config.toml
n_experts = 128
d_expert = 64
router_score = "softmax"
balance_loss = 0.0133
init_std_router = 0.00667
lr_router = 0.00117
vocab_size = 10676
norm = "rmsnorm"
tie_embeddings = false
optimizer = "muon_variant"
dataset = "wikipedia_en"
Below are experts of layer 2 (counted from 0) of a mixture-of-experts language model. Rows are named router (the router's row for the expert), gate (a neuron's input weights, with its number), up (a neuron's input weights, with its number), down (a neuron's output weights, with its number) and show model dimensions 0-127. Each number is 128 + 32 x the weight over its row's rms, rounded and kept within 0 to 255.
Before each expert's rows: "gets" lists some tokens that make up at least twice as much of what it gets as of all text. This comes from a sample of Wikipedia text that the model never trained on. Tokens count by the router's weight.

# expert 6
gets: "S", "R", "N", "T", "V", "M"
router [111 149 124 182 103 147 150  86 156 117 133 202  91 168  59 147 164 105 155 184 127 121  68 135 114 170  94 104 147  96 126  90 124 136 124 168 140 114 146 103 166 149 131 119  94 100 155 130 110 134 122 153 128  65 141 158  84 128 184 112 149 127 106 108 127  89 111 178 104 147 109 183 141  86 187 130 144  82 144 128  64 119 106 194 142 165 106 160  72 156 158 149 112 168 103 140 143 139 135  89 159 202 147  84 121 152 117  68 187  92 169 116 134 165 121 112 153  70 152 129 194 162 144 161 132 131 105  88]
gate0 [132 126 158 128  86 139 142 113 143 155  87 124 104 114 146 154  91 128 115  74 104 136 168 179 137 130 107 167  54 129 135 114 133  87 125  76 122 104 117 117 122 179 168 134 168 153 131  85  91 170  97  87 104 132 147  94 125 119 136 100 100  88 185 143 126 162 150  84 157 207 135 163  89 150 152 111 125 160 137 126  90 194 119 122  54 134 149 160 156  88  99 140  89 118 105 144 185 135 112  91  94  90  69 186 187 139 118 135 111 125  80 160 117 187  79 159 169 105 161 134 156 114 138 185 115 184 126 188]
up0 [106 163 125 144 155 155 158 130 150  79 168 144 191 133 148 104 136  94 144 128 130 209 131  99  78 124 111 140 112 119 167 173 111 221 129 151 106  68 101 149 152  93 165 162 166 156 125 108 143 126 114 156 113  74 161 128 139 120 133 138 217 121 118 129 204  50 130 140  72 111 168 114 117 120  59 112 120  93 105 131 182 146 177 161 194  59 165 126 101 133 130 105  93 139 116 144 124 104  88 141 141 151 102 118 119  85 120 145  94 126 149 104 122 169 126  91 111 172 151 138  98 183 123 105 136 150 155  90]
down0 [135  91 152 122 137 100 115 114 101 170 167 132 165 122  68 132 141 141 110 116 117 148 164 181 139  73 137 107 119 155 105 116 114 183 130 158 108 113  54 137 139 114  71 149 175 180 148 170 165 141 175 139 109  96 138 144 101 180 156 109 142 109 111 189 161 183 148 101  98 106 193 147 166 108 183  65  97 125 104 157 149 164 153  95  91  72  73 129 135 103 153 115  98  82  89 173 134 126 115 147 117 110 139 164 128  98 127 158 139 142 164  87 163 138  47 133 156 150  85 149 113 171 111  80  49 123 152 134]

# expert 25
gets: "S.", "S", "°", " US", " ", "D"
router [123 134  92 130  74 138 139 101 115 118 136 127 111 126  99 133 144  95 146 168 166 169  88 132 112 199 133  83 139  93 119  99  84 115 154 181  86 160 162 143 144 124 107 156  99 103 142 111 125  81  84 208 140  90 116 171  72  98 163  69 135 130  90 141  79  60 146 166 107 132  69 125 130  71 145 147 128  98 118 119  76 108 133 123 156 154 102 182  87 180  57  84 133 124 116 166 164  79 103 128 161 118 133 101 123 192 138 137 138  90 201 144 144 111  97  96 188  97 170 136 156 118  93 101 140 111 128 116]
gate0 [ 56 124 102  84  98 105 149  76 104 138 108 109 108 170 150  94 115  91 130 179 158  84  77 134 140 170 171 120 127  85 106  96 130  96 138  89 162 148  67 106 148 148 139 142 146 151  89 117 151 101 112 159 150 158 176  70 130 110 168 118 137  92 143  79 188 119  95 105 118 117 112 172 121 132  90 168 139 143  85 102 163 135  55  77 152 101 109 161 133 126  95  91  83 113 113 116 168  88 157 101 130 113  65 145 124 125 103 137 156 186  64 133 160  96 155 176 198  75  85 139 132 171 113 136 152 156 147 168]
up0 [138 149 125 161 158 206 101 110 154  72 119 198 110 172 130 162 167 131 113 127 160 168  65 105  97  98 155 105 157 174 105 141 151 115 102 159 163 115 124 130 103  43 124 131 196  68 150 168 170 118 168 162 153 104 122 126 133 134 131  93 141 133  82 148 149 146 136 122  78 144 161 115  97  83  97 179 114 114  70  31  92 135 111 103 108 123 128 104 117  67 157 145 139 127 109 138 165 169 170 140 165 113 114 137 129  76 153 150 124 129 135 146  86 129 145 144 172 121 103 128 135 159 121 182 133 145 210  97]
down0 [101  81 105 109  71 119 133  63 147  96 167 104 213 122 143 170 141 138 150 133  93 152 143 138  79  91 129 121 107 149 103 193 121 148 140 175 160 162  86 131 127 142 145  86 124 177 122 133 153 182 127 109  83 166  80 121 157 166 127 143 122 161 131 140 105  96  52 137 135  66 145 124 177 169 198 154 122 143  80 151  99 185 144 113 163 110  83 125  89 112 195 108 120 151  96 114  86 143 171 127 118  93 171 132 138  81  87 153  73  94 140  99 126 156 167 109 115 155 140 121 136 172 174 152  93 144 161  97]

# expert 29
gets: "C", "F", "B", "P", "S", "D"
router [146 115 157 180 107 174 114  77  99 149 162 198 152 170  88 139 171 109 138 179 186 145  94 109 157 147 121  56 120  76 109  72 113  96 105 127 166 119 136 129 178 153 139 142  99 111 157 181 100  99 136 158 108  82 143 160  94 167 130 121 207 129 111 130 117 104 133 134 132 135 122 162 156 100 171 127 115 115 105 135 109 141 126 183 131 188 165 135  66 125 187 163 105 185 115 164 108 166 167 128 139 170 128  89 119 152 126  44 167 147 155 103 131 130 132 127  91  89 122 121 175 131 170 167 188 118  90 130]
gate0 [115 135  27 147 117 164 206 144 173 127 116 156 133 144 136 135 140  38  84  71 158 114  93 125 167 147 112 143 112 112 144 146 121 185 161  40 156 140 130 110 111  96 129 135 170 108  86 100 112 126  93  96 129 114  70 106 159  80 133 111 176 155 132 126 182 170 107 113  93  98 112  87 146 152 113 126 145 111 149 134  81 139 161  66 124 137 118 157 178 109  78 121 114 192  97 160 136 130 103 185 160 139 115 127 139 157  61 104 105 122 143  93 162 118 101  97 109 161 143 112 137 117  85 146  92 145  80 168]
up0 [119 130 111 148 108 159 137 111 144  99 132 103 107  86  96  63 143 169 151 131  77 130 149 173 106 194 113 158  96 150 101 154 144 105  91 128  80 136  69  98  95 121 143 187 193 156 138 126 109 155  82 140  77 127 170  99  81 152 133 170 108  75 132 109 106 183 107 155 134 160  83  87  85 145 138 184 178 124  70 170 100 169 135  88 118 124 131 103  98 131 114 112 137  90 134 196  98 122 225  92 142 124 142 168 106 142  91  95 133 107  93 167 120 138 166 122 116 191 157  97 140 130 126 108 143  71 146 111]
down0 [139 173 150 107  74 131 131 212 128 100 177  85 107  81 136  83 146 122  86 112  86 135 112 155 117  85 147 125 107 122 124 146 155 131 166 153  93 106  27 172 150 193 138 116  79 179 102 135 124 132 122 126 144  90 139 149 166  80 107 150 115 148 145 155 146 167 109 122 156 109 129 109  96  97 123 121 131  82  91 101  97 166 183 146 149 121 137 121  71  88 136 122 124  85 111 152 100  49 169 155  98 116 187 105 120 154  87 153 101 159  85 140 116  86 187 169 125 109 117 133 140 109 203  64 137 136 139 155]